Experts of a small language model: a variant of Adam for the experts, 767M tokens.
Below are experts of layer 3 (counted from 0) of a mixture-of-experts language model. Rows are named router (the router's row for the expert), gate (a neuron's input weights, with its number), up (a neuron's input weights, with its number) and show model dimensions 128-191. Each number is 128 + 32 x the weight over its row's rms, rounded and kept within 0 to 255. Numbers have three digits each.
After each expert's rows: a language model's description of what the expert responds to. This comes from a sample of Wikipedia text that the model never trained on.

# expert 25
router:152114066131100125103186056100142083171129112241211128179138110143119076092127080122115162101150206087080104100114126136069135136173082108148120129116103140164144168067143147080175146167102113
gate0:073157084002112126129110144118157097160108103160139107117139109161110095104110123159109104127063155183077137173155102101090113087128145133117135100197154115122113198116163046091142148096092113
up0:090085094077173103126120158120129118109204122140096173132152146149154129062106147139152118169123106067118081119133131107089148173154105156123119129116092190143102136092144068160097118144068115
gate1:064180087159110081103131137074150138123164118151131122172112098167110126126133155193074132142087131109106149221161149163124127116132075153100135100121165162129121144136092076142079077082075140
up1:121159119135077105173094131151117126124127097137149174129159090146064101196140102096113164135148173144129146182086130133148136157136120155101078131164063115171166075150131137060140133144145127
gate2:139123110198148097090066181131089111143157090143125166088082103066150139093165130095110130191129115113164133162109118120129151096121082077084089158109164109150143125150151122108192105148150152
up2:064133127090192171132152140155164160160107094142084094152120138116094175117129185084112122121113092197136117119170086104073101175148216123146111172132071170090121123174123155120144139119124110
gate3:110153050145087103035162153102128184128170139150100104174107153116136129093087121128120164071133085184091150060059164072166119175159160109125103147183166133136142117121107162102092112116135028
up3:091120132122134129156138110169103122166141107101113152153086153129168168126143101101089107107161101184151093100135140130106070118163091157145135127181083140121118172182153149104170144088161075
gate4:096077167122128160127157124116163128136079104155184153119101095124158173133150139086132100163166191169115130112154078149113131147106226085173097089129066100139113118170090146067171130143124156
up4:139085141177152089066122101147132154093092052156113110160150089148103105120050141044105110126153163130056079135136132188171158106136087084132125167085156124124102036154128167144072059157094112
gate5:148121130143132092145087183124162077178157116118087145069129165122105069144097126143122146148093140173115189124102132093087102122190135113140142137169135117141157156132170094153115180155177187
up5:065132083048089131165110154165128122092145084140089151072124158097147115066152137125216124201120138126126148091062114136143174143117064094105105089102123171102104116095127102109129145164156127
gate6:080129145135186187157144147115091157153153112096088092128139112099093173140099109100141110071159118107106128112153094159104157114085126129134089137164157210176186100160078087136145152143122082
up6:145155127137115165128076167169078176132158085143085095147089159081078157129083133141139136126160085142113154103133061149127170128114120125154188184127091147166142092209119100185127147139081086
gate7:094103075102206184148145094073137156130159121125136162126061045161173160144145102154134099142186128161112111145127143133159096147141109132153095167063190111136129129093121138164161120092130135
up7:137180181110086067184091147136123090130152089134110123107174140178088131166144104119151151090121167143157107125086143147108127062095115069132155110156117139093099187115113150093116110112132163
gate8:146096104115148068137124067182134131129115148142111136129183125077121154122142119164112148135114123147129120073211183133184130150187152143128186116139071145083184130126095193133117107137137118
up8:101167117152142108111168097142126132138155098134138159152064102075088166139119139113073177075103148127161153082120086098104117121107195054119070139140116122091138080219127195136116097139100138
gate9:151145190136101113112072108154088123115172073092167121088142175125147130114159114120141143111185120144217093114135098085142156206101166101101131096107088082109140168076128122142177101129119113
up9:125125157111134115141057104137116125155119137125168133106183141069125123091172077141110143074155165150149091127151099127141088172072160094151143171122122134110118146077158102149110131188138171
gate10:160162118093132168073149106124165100152134100133145096113178121142114076134169124156083110106126112204126107080125131150142097146100122096139063187102132139102122177041157091114124203152109132
up10:137103143094070108142071155115136155117142121122131112098186109176125113178164118176164139114112046132142096172103152112170066203157154105175109177135132142148102106137127209079101093083132069
gate11:144079197084101161129120140121140082184088142132203141148170114131088111115156132152082139115141149159085092145114119116169090216120166056185147091144162115163110164156089120047144152109163123
up11:122131057102054140108153104109147120132079097105151133124189091150123099073165118164184127098089149074121180061148146139137103151139113129111136098159074117151113153079164084133086111106117127
It responds to: Middle pieces of proper names and rarer words split after a capital initial, such as O-es-terreichische, J-oy-ce, Hal-if-ax.

# expert 44
router:087117135157109139121148057096123124172130098218113096122142162104152105156139133122122122090089200110138169159089136064175116114141162097111129147157102165161154138067101135126124152089147109
gate3:137144084129124080084131144134112126113157148047113116096139111138137104144100125184118083153105046095083107115055175141064186131099121102129113164138105097130158123161170127092095062151139098
up3:080070142164143136152143171088087143130149143057161105141114135117144141147090142140114161113160173172101167149101121080118152121079153081123144102114131159115196124076112107172152105108151108
gate4:100064133160113151155156128106187131069124159120176134122125139127105170121140089111125141198128090156166117129225070145121137139162087086106119172125105091105055144110065126091136124190087121
up4:156096130097162194051098145157132177218127149121130081139149130108140136139129141099157122083127139108018147106148164149213173105168141143145082143173125137121112159128134135127143097096148129
gate5:154127137165136069148162148170100093091128130125133134096105145119150156150138104063116112120165126138079102171097109087140106105123120135100178188069135111117097131117140128175107115095106130
up5:120109092099171110103144137106154154135126075146155163050218114116170143094111060171207137069189124104132133121133086123147113134121121069151152117139108173078130102143098220105147145119101134
gate6:111086111101108182091061145163114157149120111103194082097162136111131128125078132122118119115127156131129091129139187142138123119086106145113172167162169093120069161128084160143096080164140169
up6:152144166107117128129171131131143132093145147093140156207095137139078117155136111045034095165155130158126073127127073126089141159132135088138109203109124108130162126114132108165109075107143102
gate7:106106112123065126140139186054075111066137100132239113069124152161161137091111179075172111160157118107103113160114102181073181146157108106120124122145117174077155035164138152086140202139113173
up7:170154184115138133140111135159175158158118121145081095109105145161088128147104102143099180171184147086154158157098019142152091190170140124055106102129126145104096085107159068128120099134081148
gate8:146216131151126154174111131110162186074140073143099157142144122130148154103094119138149165149108116107148094115195067167102084155147153189149148122104149191113145087146142135125105175132178132
up8:127138122162108061144112110109108182108176053122105156172183139132137104134138139080084127071170120181161098137041127113155160113077077138141134115088097153130149101137201104107069108156116134
gate9:133156150051138138089103093138188144121137123108136116115157085124123118139112084122144085136210095138112104092129154121117113099159152138173126175181109120080113117132126151138138086150158186
up9:090136113088104153164103177112044118049138158129098167097132096133105049142117125121137099183120110137197114104097126137130169142127107154168154102084120217066123134146185145098126131180068135
gate10:137123138123100043091082122099121152105118093109122204085113054153137073146132155137145136130064111130127129127098190102115183138116147108149139168127122134104204133145105092147215112152111160
up10:113132097084132127079139073105092135130058117140124138166133146211130160109170126093107147124096158080157156099183157136142109131109140138115108155128084140162156039133154120117182101160162171
gate11:179123117092159159135129112126113125151127132120136114107080184165160134127159130136122170094205134045128192165123080156124098118110079093069118122091172156132089089145103175110101108146164130
up11:095142141086081103073117133155106036144158142184144181165080139162120089126131184161142110148142117115141107110146053110136115181120133089085145137109168072122186100134094100107126155099142094
gate12:164121156142066198149100119112166164139127122132153131127086133095061163119122173201135125091128122166123112140122103113162077130156109162151178088150130125107076182103108130098142174122116170
up12:180101164151074172067119170134115177072170138141131124128125151062161132110102139110148082055103147109148130123159124091122146170086096145129137136120150150102128101108139123124157169176073170
gate13:110106145122034123132129152123124161196152094152127186080148159114131113121088121169124097138172143111098134134049096157164191064119125149128164129129115102151087148119117081152146164138120138
up13:150149122100114161108114090109163132151097129193115160100152190101113089112137188084186114093096123147134175118086103161163125075166153185143090133118088169101088141144130155075085156149104132
gate14:140124131151124145118168158121164084172161123133141147102098153107106119118133128160178093156166108155112101114109089144167117043115129146098150160171120125167148182114152071102067105145153143
up14:152147155095186171125097139077093178150152142078138138130068136162135114170103130097089156139124101136136132176160105093127071092143112099129102115118126141127197128093107178150157108172110100
It responds to: Line-opening hyphens and pipes in lists and tables, plus infobox field names such as Born, Genus, Coordinates, Family.

# expert 60
router:120081127178155231079137071089107108110115126099133091083119096108139123136135158161078110128152129117163102144088153065125108143137111152095080166095150090111108137081137113073149134150134054
gate3:134149118103123102137190095139103189181084196123153119127142088141124177098092087124150129101176143095123161103087117051169109082118151100146129157146190104154150191151088184132130128095159145
up3:189160154129114082150111114168156134110158082160089181181115134133157109070173084096143084118126126165128196137138116183127148138143133167130158144115142144093203105086128117108152139108163147
gate4:129116108103035116197139067160156093093085200126120104111076167152118082165125109132073162156151147195116110103061123127169113174132186135155144180105089131182104140108046134117149124109090193
up4:132127119150153125082071133144151155155084088134149172182163086113120051140069108173134099172118091054068125223157128165115153140118104151169147123151101145104136110157182138133107146161157094
gate5:106124188125103098138096130114060133120216096143112107157184132161091131105168074091090127140127125117099136137133107124103139155151113167095108147135060150123156089128117122030201119120078190
up5:091128148173159135116090098092078104113107125105124137155155071173173150166155123112095098154115122156188105137129102126039143145145184167110150105118131120098149065197109150104097100081154085
gate6:168126165127062090157129102134178118120145146123153161129192110144081092135130117153104163177174142104134168157152129140126053122112148133135157130127127122160124117096123143034097146206106087
up6:053123099096152133141157116163127155108122100117075070151180153186111178101076114136079101119175142156118120138116163135120135145197115095065134088142089136108082119078105155200113119198181080
gate7:097094112092156097154183123122091152123120136132143147150100105154129162140202095117087086115077145106042084134167107110093109099105165133178106140180152075118135128172131153130111172128138098
up7:159094143129118124087107112105085107100110172105170112106118114116167079091157098163131144122117151111122161107120090111095147142102155105129141174160187111172113181119107132222145152105138161
gate8:165134155173080114106111103114129129100170134134077121131150112132152162082182095014125134106138169175093134088107122105158099113093137173125147111137188127144107140105100097177182108106123145
up8:078104115100151100133129186168102114139169139168133138154133086094105118094182183131123189074068123113138136155173091180180114166105094154111061136104119144121105142090132131085110069147051127
gate9:192117123135102181095083138111135135136154036123174099166158126108133159102135141094100142134150146183126146087075150127111164148131106152107113096064045151103147098105121093072111080141110158
up9:123199132115108124166154177091135129162137137156176109115050169152120121181077112097156200132130151134097066113192167119113083094095102113156136122140166139124130146118163128146112152203140077
gate10:123139117067126103105184161111140071070164112149109154114051150172160093142094105085193145197117129102145138121107156180118107208080177166102121156096137131163140137109079083183115146149131124
up10:027108072151135111107112137137137048091126197110170120107092128148086159125148105075187123142164121147112171098119110125164118134114130121122118164108194105224210134146165140162126129149154102
gate11:127147169112100118150102156126119170120212029118120124158174149139061094161199133144108183078117106135108163137145150119154154121123160076125080134111102081130130151108096147086074097173142149
up11:086168120131097137150151156208113184128176084136152150121179136109091173115116163123106119062087096154071165132159153141129116123158173121128136174108125101156154152103135152116115124127029112
gate12:144067162191076136139046105053152133131094155103171108105131159185096088098189064125110131091125146097095063147093115096156132103131094118135142149139135108166135126126156103141173111133083140
up12:143105090127143145097149080189126146172154118129119104148171140142122103183062075116091152072131119079128139117103139153132112177152112129162104124057136145144132148091169139111147158162149093
gate13:122104138143141168121196137124102156114163132125121142081075111171110116121106160101155169172095109136124119040130129172137149124144097159104124130068128107150148131088079192154120118106103081
up13:144156093106164100157129134063137139175113073123092162123123155152140101109163115100178124154091110131135124143184150104110136088137116158125098110150176111102193089141116185107134110100106070
gate14:151076132192095107135151131184108145129107087110106089125157160100171125171053105189094112163080130132104171123202135162170169157090124100154162147128163132108171118135110144113136178141106126
up14:102147056098146139179124120178070119099153136120125122067125131186146095073115134107125124127132103121134204119140167181131141066087074117122162074121094144147150168089160137125109134137139102
It responds to: Lowercase word-initial pieces after articles or prepositions, like air in airport, res, ex, se, inter, all, plus coordinate marks.

# expert 22
router:135206154109151127164192132122143104162162106140078124135140184171175099069096091133165175133098048143145135147148104076171110103112208133064140129142084142142085123117158147109072129150101109
gate0:096162110164156143160128110153156092047132147123132117119075106159119116147141121131151111122149117168140123075170168124090091170150158128182139158090147093175125109149097148140094134139198112
up0:112172090143178119173139094182148099051151145096105130124113129180115143144124130143156133110166125151137127102141151093137098142130136176134125127083140061142095122135096117153114133128188120
gate1:095105112107153115037159110147168138131126106124150136039158136115144113100115169109127097084123106112146146121125102122089155156078184176127142083091141148082131178128124197092188134078056096
up1:116164139130145118036134171196177140136153113155159158096119056110153143119132166126136104107133148146161174093116109103108145170118148128164119163088127180088123158133131194123156112163070056
gate2:102108066192172110094108202136110138115148127136089136125098106102105100159100158091111114130114173121153165128108163126129101140123116113171137092150112156124210084149103153080111112170130070
up2:146087104191138118089095204098111148142147133113088153077118127093126125151102130115100122127109167120163190152112156136136149155134096193126137090138107147143219091132138138124084137128145093
gate3:181097119177134088119127079148158133071075092105173162139109105121140116150095118073122142175118165128154127128149143127182150115114097105138100092141154110085104150109108069134192090148150137
up3:167091094142156088134155111137133121123103095068164171139126133154122111134092081090170143160098128140120124136129158147183145103125157077085135106111145130091103070135108087145174114137132134
gate4:064127136147135163138134117111155084106154150127103092081206194103111106161150203130082115148183143206171109126151137209057174111123141102106114112109139134151128176110123082112123118129141116
up4:138142099118117107110109142155126130086090108139163173150152136148142174065143081132182114113065119106113118133161110102166098209136090147152158152186122112143143126142169184131076148132164154
gate5:098129105094088113125101118145131191060146070125137121138132144138067160149157146145125142109073137108082130111140106110114130165110120075088184120141107114100139140098137107124181159084092148
up5:141103158106158147121140157121175102193111113102166114099155137108182117137125141112107118129146110077153119184118098118152119082146158140167082081148157107165115167090126125132130119135157142
gate6:143090119119150082130082144108085114109147116110185072083096142121133179149104160106150124064114137149099132165152159128125141133090131112130083096104145111140164184093130142122119131065083069
up6:125132063153156123125176131107055140125145100122117107137101165188143151221120088155152143083103157148130136138121129112101173121113122082112125153116132154108147135113151116140082150093074151
gate7:152158176166160155138140133144143135137142142084071107126168140097110159127107131174119153092117119166139101165123194119124136068115177096137117057104132175075139116112125151149147070109121134
up7:157107122101105094031179102114124113058147117132099165217093060141136158160153141120186106102131114126161142105155099112093150119131128101130134110114093100123134158157140033157170134174116129
gate8:135106124097100080135116145074132109095132134083085160150123168031131123123139158100153077118088101158177091151161142169115143127113126161091118162136157159121183169146140155108066103133108089
up8:092111125204121185112084093119174151105079178154205086100131097101145204160152182107158106142137131087100151177119046106099110135143138167121076099103133067143112108108124169105161111082195123
gate9:118189180094122129152114190134175132160111124100123088129163124124141145115106129154175154106081127154139123135128136089163126101085105138125059094118092147073109207152166120073154144119138096
up9:139086056152113115130124124066131141113146142117107160121085095115139163128132109082146116108086127112143194147129147142134128097069154090101134182128100164142083171141140126124213167183139142
gate10:120107168119077152133172168109131143170140230114190138164081075140115151177156143155132136104131113182084171172112124160104188096125115094122131134140111077117099151097142084080160095095108163
up10:131132106100071120124080099152132146085126079193082169181160108128097082093124133206120109110140122107093105022183131137143145177099053101163163133170144094089094102137123121126114146156125095
gate11:122102135076148139122105124157124154184107130098129123166189140160049119136173134173157143115178156078172131113133131130149188123117134130115070119111114147121137159115144074132108148102091150
up11:148147055109126107139126067144123118118167169119135120133121154130121172104129171134140117147111147131060124110109206122126084061132185173132124164152156115056158072134122179120135101143101060
It responds to: Pipe and slash separators between fields in tables and career lists (Germany U19 / 5 / (2)), plus dashes, born, aged, loan, month abbreviations.

# expert 40
router:111119121122073198123168099137134105133119161137104126152133063124108136078151135135146108131154104135182144108073137079123132159111070128105124152089102107121125109138101114062156154109114164
gate0:074179080079148116127136181069090190077146141123135147112122087181125151150100107168168135122180139177146151152113154108088133142110170159146119178158097077161137098118142170094098118166124121
up0:129115146074092139103159093117138134138147133140160044134192124106143145145146063146117131130125149135057147147155123140163048125146108123158072193083144066149143158117103115109123118147101153
gate1:158157137112072128180029109173150145103107112098105125103059141112084145135173093082092168149143127133142155111151154111177170098106105102138137135140132148140173145136140145190136133121095134
up1:102143086111192142154176130159118092133176125069113123068133179132153166141127134108140156132087122112058067162134153118120160080153113111101125089146098119140127150166129179204051080124111130
gate2:127104178129064154128165123166106116101103082123138122165152167168163126125154126109066166099144155141108072101116114061110052126122182091123069094166140146188126163147206117152083174134085102
up2:089130142168142123131137155143084110145159131116116128077087192126090096084153113066138137130127118139196122142157149158160189101134091148089186165119138165141107139137083161173122161121141138
gate3:076196135176137123113119151183140088107083126149143188190141171127090156120142114126120149055099115171116135152161087102166094148105188117099142173118123135081125177098141110106151070168097117
up3:115065192101203136109106140087132191111183117134161123088098091111103137147133207171146165149141144136093094094128070087158118114204092124148117161157153110153127085116143058146125157107166158
gate4:087137119109158146085154120119166116081140139138170093195123132161169127148088120185119161084121118162116135103120085104069042098147178125094151160121119054139099183081144076134135139137146127
up4:168114103140136125132195102183159142097142206132127150091175122141101088127106096162173160120161132135064143148099106110172102107144128109119088142090135122183149069138198113122143193101169106
gate5:129160128133099060089137098202151111134134084126194136081132103142125143153099137169130103110177153067171140179201095132112138087065116060107150111102076164101144131148114178162087088157121103
up5:123088106115114152109104114171133175152071127095094087152082195086176139148105102127129068133091110169055099103195159162125205121137127141106092136119110160146204088169114119136134122060152099
gate6:147116094101133131187100074118087131183058125183126150079139134132147071152053119084147115089081195137125169139140108141149085165143118178157116166155220215094083154093118093119153083183179140
up6:127098069104075189155130057084164155101086142098107136102126105174133090110089135124137072105135116159129171100103171120094122158163111171145144129102174164107111152153085094088151142167160169
gate7:148117115142134135128122110083080088094151088162060133132090128061145081150104113123115160126126178160151122116125113098162083123155143165118158160120170211094072131062093108152079057182179106
up7:156034042099106131122106098073115148124145069120076081075139174128156120113136128125071104163107123155118119086149115124186127088144172182112174177088170195137122181116146159152118124156161135
gate8:178179108120170128185064103102101169144117142119155150143130179142144066175083107098131107149149131124123185102125187132161179110118070125148156077162194118117187141135128154193126151082130160
up8:101132083144149147085161068133124116110108132113166166159176114120120141126115161150152166059148118096111151106136124136098129164089129126143138184072126021151131106107145128078124147127140124
gate9:127086113115088126201140110146167127127174145110139124126112106129084136158186103181068173083121122166108112139177088149106143150125113145153162144205076082126167127119090142126172083098112160
up9:112115111131104124183152117117159135123093099147088125152121132158195093145123087090172178097120115107119104140139092053086117126105137128142181087131134181171142117103038130062125125065111125
gate10:146091130173174121140134077105129181129181148129140073114096167164067132134040156118105099137151094169139116112185119114154110083149090138128043105090162159132127108161156141124165146082103176
up10:156120130160178099113123138211096153142139155126145124056069150160146094098135096117110134160106113171171152167123180131080079159122134188153128091146167184148124128128101175143198141086171143
gate11:142120138122150133127124105102111141105141132116081067054150107143160099143151188149128136137146109128146168059058150060087194129129110167127112134105096103186186104120099156086132120111112098
up11:093070071114149165111155122119163133071113119121181132201151139127139195114158120084170159110121142101151106137162056121142122088110156062180213124141073107080091139152096122138167160138128129
It responds to: First word pieces of proper names, mostly personal names and places in tables: Bry, Jam, Ah, San, Mar, Mc, Har.

# expert 43
router:106134073121114155090110215122111082082156166200055104125122120118170159152144082132081121094128126152125162130083137151099167184130158177138098151159166163188120118069086107092116073101149099
gate0:147146102191119114067162099104123083111163116094104105174159118084163075161165132111056104137157127142109153148114181125132122102120091185146182062071154103144129138080151130146129109048127047
up0:169149136071190082114181122140150133133080153134162118109128107128153123113134121125163164142133072095113097161096154153129117132135080107124156141114154187189140128127129157120094098132129104
gate1:181100184148195166125084096175125196082146084174088116155120195122123105117195130152142108127116124164175122076139124169170141156159142148132134089065143154139123152121077135095151178105118126
up1:108151104142115052189156105167150135153103160088168185097131094177099139136066123073117145132128168094091152114094106130113144077107148100117120119185081091113176080156148100149122096159158102
gate2:086164115133132079108058174097104148141108136133119114119075133087161081119134128112178141155167104046151144151093149099108181118153066173073172072115093190093107105131154141149144097125141133
up2:133109114106158121128139132118212104122110161142120122157157165114093120099097162167129139223140142171126128148130146123107117100186147123092093100157169166181146046146150145162152105123116107
gate3:162145145187117138071174126141134172138143185076130181109173093176100123123173155149102116132139139135116097115057122124091098119172100148124141144134089125116141137148155151100164140187098126
up3:083192115150120092069136155139116163163119111101171155158179092130080132103120155137159111081096068108058160128150086091105085159111130143050068091090103126106164117111133117073165117094069143
gate4:130167133130182096075096152097185121161098108127085115123070098134110143152120084136206170092131086144094087157143113153132136148116129121114099131094148116055153090170116133170103145131055113
up4:102130164172118102153109136079108134117133110172122090133165143110131170217095107080111149136100123144152082092130110144152099061175155111097128087168114148098191108148166105199117144170098066
gate5:123114109171111068105111085090121108133151113152094170162165170121136105103092134176110151185103171108128119075110119139078135103173159100084159107125085174099156145158114161101123139045198144
up5:127130105136118103088122109090083130144128156112127169188192124163155091072107108125125116143134143089087150115123108188082160125153144112111167100098122143137159101141079144107085101098181134
gate6:125074089114117080143101122181132155200151125155156074074106186105126158088154147096134191146124094141138102142113133094154104147161112056073158146143121171118119142081203116107115090115083077
up6:132192148146106140125159125148147132111096101121157207130172105163116137188095164132139142110108188132156121105157155133133118112137104115140119131105097103110133112139084187154125190160156183
gate7:128192137108091113118168089133126113108139108141108144126105142186107136122170158122204166119142099211129178076072101062104138176044163140107084114115161172047082151139181127097121106106128116
up7:172106104152157101145151197151148120127139113134141122099120090120146155089093098131089088122148147150114151093136174151156159077221095149127192112112093165201201125143104151116099197165153193
gate8:152123160122113147089191079112115117110183166129096063066160101178183127128160108171184118078115082148127117099121130114111096183094151141181116164178139123120095138102173186168124106177170111
up8:146123101145094180126144136072132109180160140112141118082177120132105160181122092113143126072189132161156131131108151130114091126122107091154124145084140125119131131149092153115143058134103105
gate9:148129162134198132107150200112093073081110114109141202191089159145138162147144084184215197101126163136109080119147158161153120155143103196139123160138103148114171091106162155133123139148079118
up9:148097179195160118099098067114113134105084102180112124175105077137120091145175152054088056133129133147115162141131104087113139109105139118126106166097152144148122149122121074183126142230118127
gate10:136094158123080111079163139083202175142149136158147128193120106119080105138105147114149115114084130149151210110128107113115123105116159164148179099110132115156136130161157106135103155135141119
up10:130143128133169128149097134210024108106141097114154173052158173175142108123146156078133163155124130131156092131159145126142101136109126101112131079108091115096117167123096137092176131130097160
gate11:136146137132126121078119181120192126111091149114157102149082110173150143125095097149095156148076124096087089126183144107140114132201071080122172092113152137142176089088186085165074112130116105
up11:095132138130185101156123144108086122158141140150169132103127110075156136094084132148110172122097121131096095181127110129120110168150103137123061066116116097142152139129132122160133147230162140
It responds to: Pieces beginning with u or o inside foreign names and taxon names, such as up, uc, uk, ung, as in Leucostomatini, Namtok.

# expert 12
router:104109116140120091128115079136113102152198040157100101140168152146141115181149146102150106121113163139092168122122139123161101114157136113116136166145037139120096170106094102149122132160142140
gate0:152162127083056127113191141179115124135065122172177179145179129096150134062075171161139104114198166138191079120183140124092119102111180118128208171094162107071170107110204135104125091134104169
up0:167092165156147085106110063114130121135176068114133087153164205107092145141154083116129133094160165108111155071171129110146076175191173074076107148124109077097151114053128122158101109145155106
gate1:185136108160134102172128148055119139134168134149084162121114071146086135155096115167136166123091175125165110131157069148144150089103152102150144152134175093142067130117090174136118103094158148
up1:203144202133055148129107102123094155114090082122133135096077044116117118160135116112107067177085103143106099081116085158139108147145128093130132146140154114161113151109084112153136141177146185
gate2:149079128144145150136151114113162138137166144197146142162105105134138128153114143133162168119141206105114151097142147082152126120138141143086130187141115173165157143104140133083147131141141090
up2:139108170113148163167131123108143148156111153085121135107141129055202079114106093160160116113132054110175164137106122148139087124165139163142080111119070079079128135155135160167145129130159125
gate3:124095092111102142156082122164161145133182148095093111100170112097120070140083081137105138129177079101173094182091159142124112137136124122124138135133109146136172156107175157094110073102109091
up3:115144128106104091145111119149135117153103102114139150167124098111121090107107111089176087131135113113125117136126153125129137161093141118148153180191110126191122057137165135151135108141151172
gate4:018110137122117113167138098071080075133115072137129119145095133130082140171137080137131104123124160142093096139127124178098117079141159172078152143068143090107046129120156143106124160046108088
up4:124062112113086035102139128150148157117095127139149141168077126090120160143064141152122094122091114158135073088163100126155139078097112102127096167104166193053132096130169204152061120096150071
gate5:079156109164182112122175121090171169212133133132151153199143127177118089116078114182105146076088193161149111155101077126162170140092122136133171113130177111100133140083071086118157159136095154
up5:093073200145060135179163122159147112118141111123086127162179163069118123059117175124149157122140119152099197121155093117183087129144193158119157158093121085115125128128072100103148156102116158
gate6:109103127163169151115123129097116132198117084121130103187125112143167155135152125115095093045079198110147090149186149156125125138110129124124090040130135123120100105127063171139127075141147094
up6:124154142134078115109096138112157148158103215116136061077104102129103133180169109165115150143064086102157151194102157067142197106110130123114150151129189126099120129127151105157148081059092129
gate7:103139193142097152117130105177210098108139136092126148093041133087139130124082095103167182127153129087086143158096097107171096168181176122108130078113127081115150191091108105164115087086119142
up7:059122089107170085091159133140132131144128146193125131149210104146171124186188140162115136129087143183127164166130165163165162084166059091157163141190110131171092102163173159097161098126091081
gate8:149092132133105103096159167073170153095054104153152138131116123138136166131119092112160170161147130100083099102110126169124147095151157103118112168099125129145140128123138146093117087104172114
up8:139162147097092154174106092102130107172189160111113080121110108064097134106174174138155143076162124129137123190090140112102136097092086135131133047122136131098096075145096123140132077128067093
gate9:154115135108107196051112109075148139159082122101133151157121173148109105125147090129063070126092144131102142082139127060144151135117143189145162093126082094100099115155124124122097068043084173
up9:111176125076115105182096112063146119121128131109130152117105148145084137133095153086144172174087112103154149135122120139164112141159168124107142187122135143145097144061155159145159136136156186
gate10:157155146117120159129103146153131109109141120127049132138149162101135152066083074223101079180115115138112125102128073101091146143178128150107126154093131098085142057127128138151136174141171091
up10:053136169120069169080149145129108113185144099114063139104146074120153127129173159120158120151134151135143140157127104137130162064178154169130130080105146125178169093119108179127147102164128115
gate11:089175109080118146176136152123112124175111119135147121076137112106071190162129102164098106129125183134167132167073120146115130163103139126164151071111142177160099101174135150103074201074149118
up11:130109130104121161119126154102134178155125170164171139146109122108117077140115127091149096064164167116077179173137129114080157049139090154147117105085167098113147126103176071141145075100111200
It responds to: Closing = of page titles, table header words like Statistics and Team information, and career nouns such as games, seasons, wins.

# expert 21
router:157127125108067149090121134075129122107103181085113150111095096142142108123111188150154145127120138186133126141080133082128139128120127104104119112104122124131102095135109102110098131110107172
gate0:203102204164114122126109138174139124098190097087155116105120103111119097178120114152102111122142182078124116122117132136117163113129096129120109141164134138178202066187101135156176080155125186
up0:117173171152116104105158153165084129135083051110112167041118098110116151167173096171132120059119155195102051151150141164179105146143150125155134108101088180114134119198115097115122166058094152
gate1:124152124142132146085120186096130098133145134128198094104137114090131175140069100157146100136174153080174096129118078132064127034138174104142146127099100127175182176105144093126094134143103153
up1:054125157117129207135051121099154120137111123162140145126093169130108080141144095083160102119133129129093121155114131109096111135136114206168161110191151156094093117141152116146121186116113148
gate2:044137116085149117104136117126200126111141152136125127103083072155118060121164124177080162143158149194118180124138139137104069205150065092154136152110156184123106051140104170110141149117127110
up2:136122117148108111091138184181138144153181115124131089146162129145079139156118111155097095131178143155143132098105160147094116123122164170176180090079117147158090121150128135111082148106158134
gate3:157109167078113107141168145158165133123157084133186112094154166144090153094154138094086130178130095157139118112153136153191119151130137153099067207101123124104108110086118117132198100138063131
up3:102108158121104105107157173154102115149116117125162187122112139177091222103176106138142135164138091144069130120080166138160128144155122142102136167110091150141118158136124112090113144080122113
gate4:106130135157119146075153126132150131100129126127155104140123118146140186093158138078126075129107123173099072113170135149131126196091141200175138124112142160151129152105091150137131101125077134
up4:138096088087133137166047131123086057136117051143130183091118137077176097100091098111134060174125144101087144102167131180155175062149145189168092102135119143132044140127110092161125172078133122
gate5:140123134156150144105116161082172113110170097141130109045120125163115110153146104052142102082147124161148077091124151138094105082099090154077139105130203164109189133112160112103118118046102106
up5:171119122158119146116067153109134163158158129124123082124103059097137103109184161128095175125102150111069118154152142107177161111149084105120128153147196132111135081167176123083118116155111085
gate6:166080089076093112118136117149189184173101125129144067076114140107117094112109156100132168134119128105089103117146139124119176061138081082135139112114186145103180080101207104178127108099158131
up6:145097089042140129110153128097145149161135092128154111119081138105114100109107129102158128160132088106106080064080164167126160074107155124106072182133117112136138125176160066154149117094156090
gate7:159168170167127156130134135074082099100094158120142114111124162053143104125120108158110141116071110113074127135078172145135152199094178135110165097136112133167118197105114109062182156100082147
up7:118196059162085127110125127101087082129131103138146145116097090126111142086142150069111123109123100147155159148104105069145119126069145088110189149108108132105136231150098125138174189135117129
gate8:136160096106094033129177157114116122111090080095162079084090151153117126141131161134159163113122114111144145081154159133159176102113138119156126066148138099087169146131145143109174127115123131
up8:077091181120153159125106126134103127083185136163156107109178084056079113087115127163117154131129134102047171118112103137055119089192114135114143122130110111150149150123087042090183165092161135
gate9:138124115085132113084114098163112085142139108097086094081179084112136114120096130174075087154169180126183150189107144089075130133158128090077153149109142089099190118178168107122127150100112119
up9:128154153213162182131074144118138143154139185127133137158123176147118105126156094168100093098106090114152107117182096156071085136076145130134135048111141161111134150152154122060165066132145125
gate10:123124163090062193129116165154106153117133167150179123126103131093159188108138116178161096183104128118170136127107128169131089108096147178205160122188167073149108155144107115123143123147179042
up10:154094153118086137113140127097076118107082064125079127143156153156121159091134108110051172155108122060159128086088104081133141091120120108109160057171183108128187167141178109119159120117085159
gate11:167167161110122112139137104141139107095127170119107166183093162147130065134063135086165094129152163146121147097110126152193100104169023131149151117112145120149102168099169160090136121098161148
up11:157068086081150147106132084135211109177152151140132126190186101120097130063124124093113122122085127134116071095128117130129139083122131143100153167144147191107141120127053077130206196106186090
It responds to: Opening pieces of words such as f, Al, El, Col, an-al-og, plus determiners like some, any, each.